{"moe_layers": [0, 1, 2, 3, 4, 5, 6, 7, 8], "normalize_top_k": false, "routed_scale": 4.92, "positions": "rope", "rope_fraction": 1.0, "parallel_block": false, "init_std_o": 0.00889, "optimizer": "soap_variant", "lr": 0.0045, "beta2": 0.99, "lr_head": 0.00946, "seq_len": 1024, "doc_mask": true, "steps": 2966}
Below are experts of layer 6 (counted from 0) of a mixture-of-experts language model. Rows are named router (the router's row for the expert), gate (a neuron's input weights, with its number), up (a neuron's input weights, with its number), down (a neuron's output weights, with its number) and show model dimensions 0-191. Each number is 200 + 40 x the weight over its row's rms, rounded and kept within 0 to 999.
After each expert's rows: "comes before" lists some tokens at least twice as common just after its tokens as in all text; "mostly gets" lists some tokens that are sent to it at least half of the time. This comes from a sample of Wikipedia text that the model never trained on. Tokens count by the router's weight.

# expert 21
router,237,177,241,205,246,229,184,253,257,202,168,158,167,233,160,206,146,278,202,220,167,246,211,234,200,236,225,218,179,246,196,251,77,296,207,246,230,207,198,217,173,224,173,136,251,202,195,194,157,181,206,132,171,215,194,197,251,210,154,210,170,255,271,201,201,221,224,212,201,156,168,200,227,218,236,202,164,208,268,197,175,184,171,172,228,211,291,145,130,259,228,255,272,200,137,232,223,251,220,164,154,267,198,225,165,274,167,202,275,230,184,256,199,230,286,226,219,233,215,163,202,166,135,199,221,194,209,250,190,236,245,140,166,250,302,120,248,238,203,125,217,217,80,222,214,157,175,246,155,244,173,211,225,256,214,154,186,237,207,216,197,201,236,223,231,170,173,232,176,227,127,241,178,248,263,180,195,132,247,146,223,218,204,160,206,250,218,208,197,178,192,166
gate1,262,234,170,154,134,231,220,169,155,169,222,198,186,209,168,233,200,240,157,177,248,240,266,223,193,243,169,229,156,198,152,164,240,296,156,276,183,228,89,214,195,220,193,202,208,202,182,219,283,222,236,181,172,255,209,193,236,216,272,269,267,176,195,209,214,151,216,182,199,202,189,206,161,239,172,214,131,234,264,263,176,204,124,222,202,204,153,190,246,196,249,192,235,278,173,179,201,170,111,160,174,190,229,226,233,181,269,175,145,286,239,181,174,182,140,151,203,245,224,156,240,291,233,264,218,237,204,275,143,193,175,132,173,194,246,115,181,230,211,206,227,175,152,196,156,195,289,223,201,169,196,223,182,256,236,269,217,233,146,241,204,210,189,182,137,242,210,252,179,183,242,170,232,148,195,259,220,164,222,220,197,244,179,122,207,236,240,208,192,183,142,261
up1,228,171,172,224,179,123,150,216,178,194,239,218,182,175,302,275,198,204,201,144,176,203,206,170,161,230,200,231,209,215,226,111,205,205,248,183,223,251,139,186,172,164,146,145,214,184,329,208,202,259,234,210,157,254,190,172,179,226,185,238,217,241,205,162,168,199,263,177,214,182,209,186,239,199,167,181,147,187,211,170,203,273,192,179,188,222,262,203,166,191,252,204,237,234,219,235,229,196,266,174,251,173,244,213,218,220,254,126,195,171,212,224,174,323,170,235,185,191,182,312,203,131,261,96,205,132,167,208,175,270,224,234,236,202,168,239,175,212,206,218,201,192,166,138,171,188,176,179,247,195,165,232,162,186,141,208,207,161,182,221,267,275,234,226,185,266,223,164,113,194,145,231,208,204,203,150,259,227,231,178,199,172,211,254,194,122,289,211,271,180,152,244
down1,275,179,171,161,230,143,185,245,155,229,180,164,168,208,168,135,232,140,153,130,121,141,180,195,191,206,186,137,152,171,317,112,189,230,225,222,181,161,233,265,136,216,218,169,186,138,162,160,279,195,209,233,116,243,221,151,221,170,180,159,170,242,174,221,231,195,206,216,202,183,160,212,178,172,141,185,201,231,188,142,155,206,200,154,204,170,257,186,171,238,227,234,219,196,200,192,122,243,235,204,261,188,153,235,170,231,208,177,197,206,211,187,146,250,171,135,288,195,184,184,167,233,177,209,238,226,202,153,220,143,235,239,185,184,217,226,250,180,187,156,197,273,179,169,177,212,211,213,191,128,66,291,177,150,191,164,160,233,156,123,164,130,245,170,179,227,145,254,216,260,232,200,135,162,227,129,185,175,171,211,227,194,202,211,242,187,178,207,200,139,191,148
comes before: "\n", " The", " He", " In", " It", " This"
mostly gets: "s.", "es.", ".", ").", "y.", "ed."

# expert 31
router,172,255,191,201,237,151,154,189,221,170,173,201,268,261,200,318,190,214,137,262,251,235,204,211,237,264,175,237,186,161,130,204,170,131,178,210,174,198,225,253,135,237,201,212,188,237,180,143,252,209,196,185,220,121,228,285,281,154,195,257,188,180,182,228,169,233,248,165,234,164,209,192,253,181,143,204,188,222,223,190,237,166,145,168,170,173,202,232,173,205,165,188,206,163,204,260,246,172,254,93,184,157,186,190,196,242,204,212,211,85,180,247,233,211,227,195,228,240,196,188,233,236,206,230,156,226,166,234,179,176,222,259,215,231,273,232,147,226,178,197,224,183,210,205,220,146,225,255,136,254,122,249,158,221,229,204,188,232,185,164,200,221,206,172,251,256,136,134,181,253,272,265,134,193,285,198,282,160,141,232,238,233,141,222,176,172,197,183,165,205,253,236
gate1,218,211,216,118,185,133,259,149,255,176,184,231,200,173,146,280,260,237,225,266,257,169,133,250,212,186,157,227,216,90,174,190,200,275,248,152,116,250,138,209,188,193,165,201,197,240,179,160,182,218,221,205,199,238,224,234,232,198,133,206,135,216,232,282,222,284,154,186,211,220,230,221,245,271,174,233,140,216,171,168,199,214,166,206,180,186,106,200,179,171,189,246,197,193,182,207,191,227,205,142,192,227,179,247,171,211,152,202,224,174,174,202,187,211,181,123,118,205,181,204,198,244,266,210,167,174,263,205,220,172,193,150,242,282,153,224,159,234,192,241,248,186,224,185,274,227,236,170,177,220,160,248,260,183,255,236,182,240,187,102,156,183,211,195,171,226,223,190,137,215,218,265,96,165,242,168,108,129,229,206,234,229,200,173,203,254,179,174,198,223,226,197
up1,208,232,194,228,199,265,154,305,201,247,196,182,239,226,252,129,150,192,129,201,142,209,236,110,188,222,255,161,168,297,188,214,181,125,171,211,282,172,249,225,178,202,221,189,212,154,237,285,180,140,191,147,198,174,163,164,138,211,237,188,221,235,171,154,194,170,250,217,174,211,173,177,130,180,238,226,221,212,223,173,150,214,265,219,189,194,285,192,252,150,206,168,225,250,210,222,228,228,259,201,182,195,203,199,224,186,223,207,201,220,238,157,199,172,208,283,284,158,201,141,200,122,172,201,210,214,96,156,162,239,205,282,122,138,296,125,231,181,211,154,200,189,164,191,157,152,177,186,226,247,266,178,160,247,159,150,190,195,211,269,194,196,189,217,264,190,182,224,227,169,244,151,248,223,189,253,227,269,222,176,172,162,213,235,243,159,171,198,175,163,194,183
down1,150,120,151,214,172,251,307,179,225,316,321,135,140,144,95,269,202,173,219,208,196,166,167,222,195,209,193,161,251,147,210,214,232,203,271,282,183,194,207,303,245,217,210,136,151,202,252,197,154,236,224,246,224,188,166,200,251,246,232,151,179,177,127,215,270,218,216,232,204,234,215,210,236,227,144,167,182,180,207,246,188,226,228,210,224,207,227,175,188,185,237,206,189,158,243,89,225,162,138,188,237,212,226,243,232,253,256,173,207,173,141,168,215,152,181,207,101,204,210,175,237,198,145,223,169,145,221,231,233,184,143,169,199,202,150,158,205,228,156,207,210,164,240,157,193,255,257,171,228,144,176,246,233,194,208,150,211,209,180,179,173,178,213,223,244,185,193,191,178,153,95,186,152,151,211,225,205,171,206,193,143,217,254,187,188,197,183,176,221,239,184,198
comes before: " the", " and", " he", " which", " but", " 199"
mostly gets: " (born", " until", " season,", "During", " year,", " 2021,"

# expert 15
router,229,182,156,171,187,217,188,237,183,196,199,117,167,236,204,232,161,152,142,225,170,200,150,192,222,187,170,202,138,129,218,294,207,215,133,183,224,188,196,203,157,238,152,161,162,172,165,174,213,219,203,208,175,180,169,219,172,247,218,184,281,214,199,214,173,184,186,146,277,277,195,205,183,255,229,216,162,209,211,121,199,193,146,168,231,161,115,266,178,247,115,216,220,233,238,206,200,178,234,238,258,141,194,225,217,158,211,209,225,215,321,229,155,181,194,173,158,242,244,198,187,300,206,235,288,220,174,167,214,247,128,195,172,123,232,200,201,251,237,138,183,255,200,252,165,249,192,263,307,251,231,198,167,157,233,242,198,187,180,212,260,218,187,217,248,212,168,174,102,235,103,185,192,160,169,170,229,197,188,185,250,157,225,127,238,173,259,208,176,223,230,232
gate1,218,184,167,171,214,124,250,177,208,174,246,162,171,143,183,183,163,139,165,189,250,153,263,126,243,210,175,236,211,188,211,280,165,286,212,258,216,222,153,279,156,206,227,212,224,202,214,150,233,231,213,205,126,151,201,170,232,255,298,290,182,277,256,189,188,217,219,164,195,167,187,227,268,270,177,137,200,234,130,146,238,194,219,203,181,190,238,181,151,131,191,174,162,206,214,205,140,212,181,230,260,249,171,221,196,210,164,174,228,173,172,196,210,171,172,212,172,240,166,194,255,219,240,182,192,208,247,192,194,167,166,300,155,144,212,154,244,210,248,204,172,262,237,203,178,217,239,181,87,233,108,231,167,189,154,245,224,190,274,208,245,218,168,143,237,208,163,139,146,219,165,236,156,226,191,143,248,182,164,140,227,207,180,216,264,204,261,220,205,152,234,238
up1,201,150,126,156,215,216,239,160,262,151,278,216,248,197,180,176,179,234,132,224,238,172,216,185,224,268,161,162,172,147,244,225,181,185,238,189,192,178,164,303,132,107,189,142,150,169,263,230,181,230,207,183,175,191,169,145,205,244,240,220,162,264,210,274,199,166,212,241,177,232,172,234,183,171,167,164,175,201,252,134,197,197,181,239,173,218,327,166,168,141,200,166,183,259,172,175,239,222,198,196,162,228,233,187,245,153,175,270,219,180,191,186,236,197,199,155,165,248,226,201,190,192,263,225,199,205,177,208,156,238,162,189,145,150,174,265,191,288,254,254,222,170,214,153,228,172,178,187,221,155,170,182,213,160,180,272,125,207,225,129,233,228,157,198,138,294,201,187,138,152,194,185,230,207,144,167,212,158,165,182,237,221,226,213,266,284,167,195,131,150,255,177
down1,181,201,244,256,153,180,194,215,191,242,229,236,177,178,236,210,222,243,209,148,110,213,240,253,266,241,170,230,156,208,217,241,212,133,98,283,163,221,215,236,199,224,218,187,269,191,254,214,192,144,114,215,206,187,189,234,179,222,225,178,152,149,199,168,219,216,205,186,255,201,182,179,206,181,213,207,248,214,160,175,161,139,235,198,161,204,186,303,210,161,166,179,138,218,174,179,260,185,205,235,151,182,123,227,200,221,182,210,238,240,226,214,148,245,155,166,140,216,141,258,199,229,204,232,164,225,265,150,114,182,226,119,184,258,205,245,211,191,215,221,268,181,116,227,286,210,235,215,205,252,160,237,86,193,240,168,235,224,213,245,185,145,136,231,259,139,136,162,181,193,210,212,256,189,222,155,214,153,255,236,256,199,221,133,163,228,190,274,236,178,205,151
comes before: " of", " and", ".", " in", ",", " for"
mostly gets: " government", " Democratic", " Army", " President", " University", " Council"

# expert 20
router,164,198,197,231,251,248,191,223,157,246,253,209,208,214,188,185,165,219,202,140,226,199,206,263,220,251,223,221,148,217,218,204,179,188,220,223,213,256,196,236,158,276,187,209,253,238,220,218,183,188,200,191,190,203,245,277,208,254,301,171,189,230,274,193,253,201,129,197,174,176,91,169,196,192,213,189,234,131,223,180,67,194,196,237,196,249,177,217,232,180,225,283,277,188,214,198,200,162,198,209,188,118,254,215,231,228,227,257,227,202,230,304,184,120,161,227,277,140,227,136,187,218,187,181,201,207,250,180,152,258,217,157,228,205,202,211,179,125,227,234,148,225,207,192,219,133,195,291,241,125,179,237,218,139,177,137,217,242,228,181,197,133,162,195,259,210,286,234,212,215,130,246,203,235,176,228,281,212,159,207,233,198,162,188,187,168,264,163,158,211,165,181
gate1,147,218,227,175,216,187,131,262,169,266,120,235,171,174,132,217,187,210,254,290,255,220,262,131,224,174,220,230,203,156,216,138,159,221,223,230,210,132,180,153,239,245,249,146,173,187,206,272,194,212,220,186,145,178,235,221,234,224,244,221,200,176,195,198,187,182,196,220,230,196,180,198,217,172,285,228,210,223,276,231,154,168,154,197,160,283,251,128,189,238,259,189,120,218,253,126,177,187,242,203,225,255,183,200,195,278,227,182,189,191,144,126,233,161,249,139,232,228,192,187,255,208,159,243,231,215,182,165,220,234,182,242,245,287,204,257,217,235,167,239,152,255,211,228,157,199,228,185,231,142,234,174,220,241,220,108,217,214,331,160,198,217,233,195,250,256,226,186,197,199,133,193,232,235,251,170,260,206,252,198,150,200,169,152,189,197,223,142,157,184,220,198
up1,255,150,215,233,208,192,289,165,254,184,222,227,213,156,229,232,243,171,147,218,233,191,92,226,132,228,267,186,231,269,163,242,266,197,216,190,186,285,165,258,220,172,212,239,203,200,170,161,161,247,205,191,196,183,131,153,165,223,144,222,225,244,178,253,261,251,182,184,175,185,205,187,195,227,135,185,216,198,143,168,190,259,240,201,200,170,165,167,228,166,164,187,258,153,121,221,183,184,192,135,172,229,207,173,222,141,173,180,149,187,243,250,151,239,163,257,126,128,242,193,126,221,197,160,207,253,261,175,230,190,193,182,196,147,238,138,178,225,116,154,230,189,135,156,229,193,140,140,177,252,183,282,174,120,203,231,154,136,142,230,200,215,158,178,178,137,159,253,225,189,256,212,233,163,245,225,168,144,162,153,250,203,196,241,170,183,191,221,216,167,244,246
down1,241,138,164,198,206,232,213,306,230,194,233,195,224,285,220,196,196,156,104,146,142,177,156,266,161,242,189,202,227,214,79,247,226,151,206,189,145,183,205,231,203,182,230,194,160,199,212,173,169,239,210,242,188,159,244,206,212,213,234,191,202,245,222,142,215,254,172,174,217,179,215,161,275,204,160,201,244,188,194,159,167,186,204,225,192,185,115,189,208,191,270,256,224,143,187,273,257,118,136,198,212,202,180,182,232,182,205,203,244,158,206,204,178,117,181,197,230,160,264,218,207,231,197,124,97,220,251,150,244,261,165,173,263,222,218,179,146,208,212,120,191,221,243,192,128,140,232,152,182,228,196,187,199,213,230,169,185,223,204,257,155,157,232,184,169,146,167,295,273,262,228,197,190,177,267,239,190,155,168,216,281,178,185,161,199,193,210,221,224,256,153,263
comes before: " of", "\n", " by", " in", " and", "=="
mostly gets: " music", " album", " song", " art", "\"", " film"

# expert 19
router,200,131,177,216,222,180,225,192,170,176,187,223,185,212,224,256,221,277,224,137,228,167,138,180,190,191,117,158,237,231,202,146,212,188,174,209,242,192,148,271,137,136,195,220,153,288,196,202,168,182,259,173,215,156,219,183,184,222,148,172,188,176,150,261,168,200,262,145,220,125,220,236,210,164,246,224,206,217,211,209,227,173,201,133,205,252,194,262,226,226,199,253,254,216,170,258,182,188,213,142,199,115,278,177,245,200,172,185,198,144,205,168,235,227,252,212,194,185,254,180,175,206,234,220,176,182,142,262,270,231,262,206,173,176,236,170,154,336,151,196,258,227,236,161,185,191,222,244,215,223,184,206,227,271,269,196,210,258,130,123,216,249,232,156,214,172,175,301,194,229,253,154,181,194,191,146,249,214,148,190,232,179,257,131,252,263,157,201,171,213,172,145
gate3,164,220,204,85,153,210,241,168,187,173,240,174,228,222,161,299,228,196,210,207,168,193,136,180,212,295,172,253,264,152,148,222,188,199,170,220,172,202,185,216,265,163,254,234,154,189,254,93,269,192,248,239,157,225,164,217,217,186,226,240,236,179,166,166,146,241,162,208,232,259,247,237,245,210,239,237,166,185,192,228,156,167,219,206,278,196,118,227,162,204,284,190,210,234,163,206,149,166,246,166,169,214,212,123,206,235,209,280,177,167,251,193,195,205,203,160,225,197,213,186,209,235,155,178,241,103,216,162,244,172,195,210,98,243,201,204,227,191,84,150,185,247,210,220,139,256,214,191,185,259,225,201,173,235,233,179,233,203,242,151,159,227,141,132,218,228,243,237,175,173,156,178,167,177,236,125,234,191,216,240,153,173,247,166,219,163,198,212,136,209,207,229
up3,188,198,230,242,266,165,156,188,225,283,186,218,255,197,170,192,176,179,143,178,266,165,252,223,164,131,189,198,168,208,223,226,184,125,165,133,128,258,200,158,285,230,190,237,220,193,130,282,131,196,163,195,240,211,198,248,148,167,168,195,211,167,241,257,186,196,172,200,228,185,191,230,107,272,171,216,255,229,222,241,250,181,186,221,204,172,260,154,152,190,225,159,200,179,199,181,235,221,179,236,134,147,203,211,193,235,258,149,274,169,87,213,182,225,171,205,223,230,158,253,243,203,230,240,179,287,211,173,200,211,244,187,285,201,131,251,251,169,273,178,218,228,202,256,220,146,160,111,216,167,187,286,164,158,203,226,134,227,182,172,177,182,226,244,195,169,233,172,221,205,213,231,164,189,197,162,210,239,261,171,199,190,181,220,160,132,135,129,261,193,178,212
down3,157,217,256,265,221,223,266,215,169,225,166,192,242,185,197,162,174,148,190,139,153,235,194,184,225,211,235,234,99,238,181,173,154,237,234,174,262,246,232,157,192,227,229,234,195,209,183,171,188,175,181,133,226,278,246,213,242,212,183,177,212,191,179,245,124,151,150,235,159,196,182,170,224,302,168,241,227,211,145,309,166,173,256,286,122,251,173,180,138,138,199,201,143,249,244,156,187,243,257,234,203,221,230,179,191,229,141,176,160,185,220,229,189,186,240,196,157,228,239,268,177,146,230,249,199,226,225,217,217,201,267,228,288,193,260,183,198,127,238,134,272,166,178,260,167,140,166,219,215,214,286,175,190,214,126,189,171,156,209,232,144,155,219,166,253,195,167,221,180,192,207,193,194,182,237,245,206,169,228,177,139,224,206,185,169,171,225,180,213,177,188,314
comes before: " the", " a", " his", " her", " an", " their"
mostly gets: " against", " using", " joined", " by", " featuring", " includes"

# expert 22
router,182,166,177,204,213,151,262,241,177,137,256,177,155,182,239,241,208,223,228,205,227,178,188,211,153,182,263,130,235,209,187,199,245,197,157,177,250,170,166,191,203,128,190,238,146,164,116,163,216,230,223,166,283,227,238,176,185,247,147,183,256,230,135,218,194,217,262,191,215,218,170,194,182,143,189,170,197,157,275,243,173,186,188,248,123,166,238,197,201,215,213,131,221,269,207,207,171,134,220,99,265,211,209,212,246,251,201,145,170,201,210,226,231,243,212,193,130,218,169,230,261,183,174,221,202,223,171,290,141,183,173,189,160,233,189,230,264,208,219,145,132,231,103,190,132,167,192,185,162,239,216,264,221,190,265,257,201,243,190,171,255,223,154,219,258,145,119,173,156,149,277,135,205,174,166,199,195,193,250,296,146,230,182,166,209,133,196,190,188,228,250,197
gate1,227,121,208,120,155,260,158,192,188,141,267,154,209,183,217,210,184,195,155,139,196,166,163,161,214,160,230,196,240,261,200,289,159,188,109,221,179,190,208,208,196,262,287,188,246,250,206,194,121,179,221,291,256,178,186,138,173,145,171,193,230,110,187,246,260,138,198,196,123,172,238,203,201,227,325,131,195,198,245,273,135,200,192,226,221,244,240,259,206,149,208,256,141,229,172,191,180,141,211,197,238,194,226,191,254,185,261,208,147,237,224,163,186,172,215,191,160,197,232,197,209,260,218,158,187,174,221,211,160,235,202,175,267,204,202,263,155,188,266,174,191,191,140,183,222,167,125,243,167,223,198,234,185,186,184,207,301,164,228,175,172,190,222,181,185,249,251,187,164,231,150,203,200,127,210,183,224,184,246,223,193,242,188,227,223,133,195,139,212,216,238,156
up1,181,126,224,173,210,206,197,199,242,216,187,168,245,159,214,190,190,139,175,158,231,181,213,149,308,185,209,143,182,275,206,131,240,198,158,231,209,208,193,178,145,191,215,193,321,265,224,219,206,212,230,254,289,203,225,178,229,163,207,178,274,185,216,150,234,123,194,179,207,197,274,230,196,162,227,241,249,217,257,232,176,219,174,203,156,242,173,129,184,148,152,232,184,231,120,137,202,201,209,228,205,206,269,257,294,141,274,234,192,237,221,190,247,187,230,195,223,198,202,205,195,232,184,248,187,223,292,206,258,300,209,177,280,190,139,250,201,229,209,228,144,200,114,191,252,155,186,237,170,158,198,228,182,209,238,268,207,209,169,200,170,235,164,210,210,268,238,223,189,247,238,219,189,202,201,313,220,198,196,256,257,216,258,215,185,185,255,152,220,232,237,226
down1,215,159,157,205,204,143,186,256,169,179,186,241,207,183,190,243,222,155,191,173,154,144,182,155,262,218,252,203,171,198,193,131,180,212,96,218,192,142,224,196,226,140,210,224,164,212,232,234,255,147,178,274,183,178,226,150,236,214,151,217,248,194,153,176,111,158,259,203,187,193,226,221,219,193,245,223,246,88,237,216,104,241,230,201,194,262,255,221,163,178,198,241,221,188,186,175,143,257,123,254,194,163,229,195,207,182,197,180,186,211,183,200,231,226,197,255,248,210,159,165,217,224,235,221,166,251,139,234,214,230,264,137,232,206,233,186,142,236,169,211,214,226,213,201,279,215,261,217,119,199,238,159,163,194,248,240,243,228,189,224,168,222,199,156,196,149,209,212,118,195,126,195,106,141,214,173,180,212,235,201,155,184,231,278,225,225,179,335,184,221,291,242
comes before: " the", " a", " New", " York", " States", " South"
mostly gets: " South", " north", " south", " Country:", " near", " east"

# expert 16
router,211,186,145,251,127,161,152,187,186,195,138,196,240,172,272,261,197,178,175,251,151,165,172,243,266,249,162,235,197,234,227,204,245,193,229,242,190,147,233,185,129,160,133,235,159,207,192,168,215,192,195,230,155,209,233,203,264,142,224,269,194,126,136,234,214,181,266,120,178,173,114,204,202,174,174,214,175,171,178,203,287,193,178,144,162,199,236,265,215,231,124,206,254,164,93,280,191,152,267,158,174,178,168,149,256,226,216,233,162,199,199,246,206,219,246,196,240,188,227,94,217,219,197,225,189,180,169,249,179,259,287,289,236,193,180,218,213,167,178,179,145,188,236,180,272,201,187,233,154,243,234,175,162,277,253,140,206,166,172,188,176,211,211,198,244,168,242,231,202,198,195,159,188,220,251,224,180,196,149,227,179,251,120,173,178,218,147,223,184,171,213,165
gate3,270,212,169,203,135,295,184,169,209,230,205,181,231,179,198,174,209,219,265,282,191,210,205,141,150,99,215,230,192,190,267,168,155,149,183,158,215,100,217,176,154,180,254,263,184,230,172,200,159,196,164,216,149,230,195,201,167,171,225,256,168,204,182,224,171,201,189,158,141,120,165,227,208,213,233,128,176,174,161,208,171,245,189,155,164,204,226,213,184,143,240,212,247,213,270,228,206,206,138,286,208,162,177,188,206,240,215,175,172,180,235,178,201,195,135,190,220,215,228,263,230,210,179,227,190,152,166,175,72,194,284,206,195,163,150,188,215,220,260,174,208,185,176,147,225,282,237,193,252,249,292,174,204,131,178,168,135,173,213,258,212,164,230,187,149,145,199,202,192,199,174,247,96,176,235,215,249,158,231,263,209,205,210,234,157,112,160,153,228,240,160,179
up3,134,271,212,281,199,123,239,227,145,148,170,211,325,234,185,198,128,133,124,209,172,198,235,176,209,186,144,178,216,196,240,236,247,209,179,162,212,139,247,178,207,150,209,202,218,226,187,176,243,191,215,229,243,198,193,266,207,214,176,163,187,129,214,183,165,170,197,238,186,247,232,262,175,222,166,202,152,222,188,190,185,181,190,215,210,213,294,287,148,198,182,192,154,161,152,167,142,291,169,273,151,126,166,175,203,191,218,180,200,202,183,180,218,226,233,214,187,167,245,185,228,184,176,199,216,187,265,217,302,150,195,177,184,264,123,214,210,236,187,247,222,156,211,167,166,154,201,198,231,212,176,231,186,253,206,203,253,205,133,228,136,113,189,216,181,164,165,134,231,234,195,195,248,243,98,206,151,150,189,235,144,256,127,226,135,160,251,236,256,218,194,176
down3,214,276,183,177,273,180,227,248,146,240,159,155,222,191,145,299,163,220,229,206,194,200,145,157,138,263,316,179,172,206,227,169,209,244,174,184,208,209,195,213,203,235,205,202,191,221,138,152,201,138,244,185,185,169,196,220,155,200,218,153,61,133,216,215,219,211,140,247,224,206,168,256,250,199,280,137,209,172,226,279,181,226,211,219,156,153,108,215,249,225,224,221,218,138,161,138,203,217,208,222,215,113,256,118,188,268,200,155,193,195,191,202,179,212,139,208,188,210,153,218,220,207,197,284,157,253,253,149,151,182,254,184,221,259,125,277,235,174,200,212,253,142,186,252,181,211,215,264,230,176,217,195,221,171,227,213,187,197,223,199,209,191,168,194,241,136,184,194,221,224,160,153,255,177,98,157,242,237,172,242,200,190,172,171,156,217,199,183,191,199,196,220
comes before: " the", " be", " a", " he", " his", " it"
mostly gets: " while", " until", " which", " where", " would", " but"

# expert 35
router,252,142,134,232,227,180,217,164,177,241,258,170,234,171,174,219,254,169,109,155,212,235,225,245,234,176,177,200,149,180,228,245,268,163,200,213,247,235,179,213,210,274,196,166,217,252,240,253,229,226,194,277,226,251,264,176,259,248,188,226,209,181,166,233,172,210,152,248,189,198,157,210,221,220,254,233,188,280,215,272,212,206,192,235,232,194,148,240,242,125,272,200,219,195,109,212,192,274,190,198,180,90,248,157,212,209,152,276,170,108,174,158,207,207,172,187,144,176,240,237,202,132,219,154,164,211,196,221,231,194,201,211,162,159,190,213,210,251,168,275,179,218,260,192,159,196,167,250,238,225,161,253,228,180,157,215,235,214,200,96,252,139,264,205,218,154,171,256,198,205,256,151,164,171,166,175,256,186,198,200,188,94,228,170,253,187,155,186,191,223,170,167
gate1,172,157,242,252,174,272,241,232,194,229,210,183,201,213,159,167,212,175,187,169,139,212,190,157,187,252,238,194,128,216,172,242,175,208,242,168,282,247,249,145,209,191,219,210,190,212,187,271,204,223,192,250,121,213,202,189,153,209,97,149,306,207,195,222,148,168,203,130,164,222,189,261,157,264,245,253,190,193,219,243,211,214,207,241,164,266,158,252,166,161,141,150,149,209,244,164,245,196,221,267,191,163,195,177,169,151,229,167,256,154,207,180,100,209,247,177,232,171,134,165,165,203,251,170,243,208,232,204,212,186,267,269,239,271,253,146,139,208,123,264,204,282,181,265,180,106,198,220,169,211,151,224,171,160,239,153,242,253,248,217,192,229,238,218,204,247,170,248,158,181,226,219,208,197,150,206,185,183,211,207,100,202,221,200,158,170,185,201,209,155,211,214
up1,169,259,239,223,204,178,259,211,120,280,207,180,148,233,185,198,229,214,194,218,160,202,232,241,206,145,163,255,245,272,128,120,148,186,253,225,154,197,228,199,176,164,173,129,187,141,182,174,194,180,287,220,241,242,217,213,273,176,215,254,180,211,235,151,327,232,196,254,234,169,192,268,243,170,130,178,213,160,190,144,195,198,264,135,207,131,233,232,239,241,194,163,192,160,159,237,182,153,160,231,165,236,207,199,147,212,128,179,139,258,198,177,175,142,183,208,221,233,178,249,224,195,148,248,154,131,189,197,139,242,206,192,160,266,180,172,217,155,215,230,206,159,145,237,283,183,202,250,174,139,251,231,183,264,176,248,175,179,189,191,201,237,251,216,225,163,153,235,235,216,245,169,220,165,145,229,229,195,242,130,202,210,208,219,225,150,243,266,164,180,141,212
down1,162,227,175,164,243,219,209,194,211,207,146,182,161,148,268,269,203,205,221,229,232,230,242,221,138,214,190,217,136,156,250,286,177,162,131,202,184,167,218,243,191,170,247,270,197,165,158,168,146,180,286,175,193,230,162,209,167,179,219,188,198,184,172,175,207,252,241,186,163,228,158,192,219,164,239,190,214,236,134,197,209,199,111,155,161,179,79,196,182,180,211,156,81,184,277,147,168,153,249,268,138,220,161,187,210,208,211,230,219,236,169,163,223,206,217,205,215,251,247,170,253,200,174,206,154,139,286,189,177,187,209,237,262,145,168,167,199,197,205,167,210,177,160,184,199,211,194,175,255,190,208,242,254,170,186,178,215,213,204,253,181,235,222,253,101,171,284,278,135,265,217,172,233,263,221,134,164,209,163,191,154,166,269,259,200,192,240,137,200,242,171,137
comes before: " the", " to", " a", " by", " in", " on"
mostly gets: " took", " led", " make", " moved", " worked", "ising"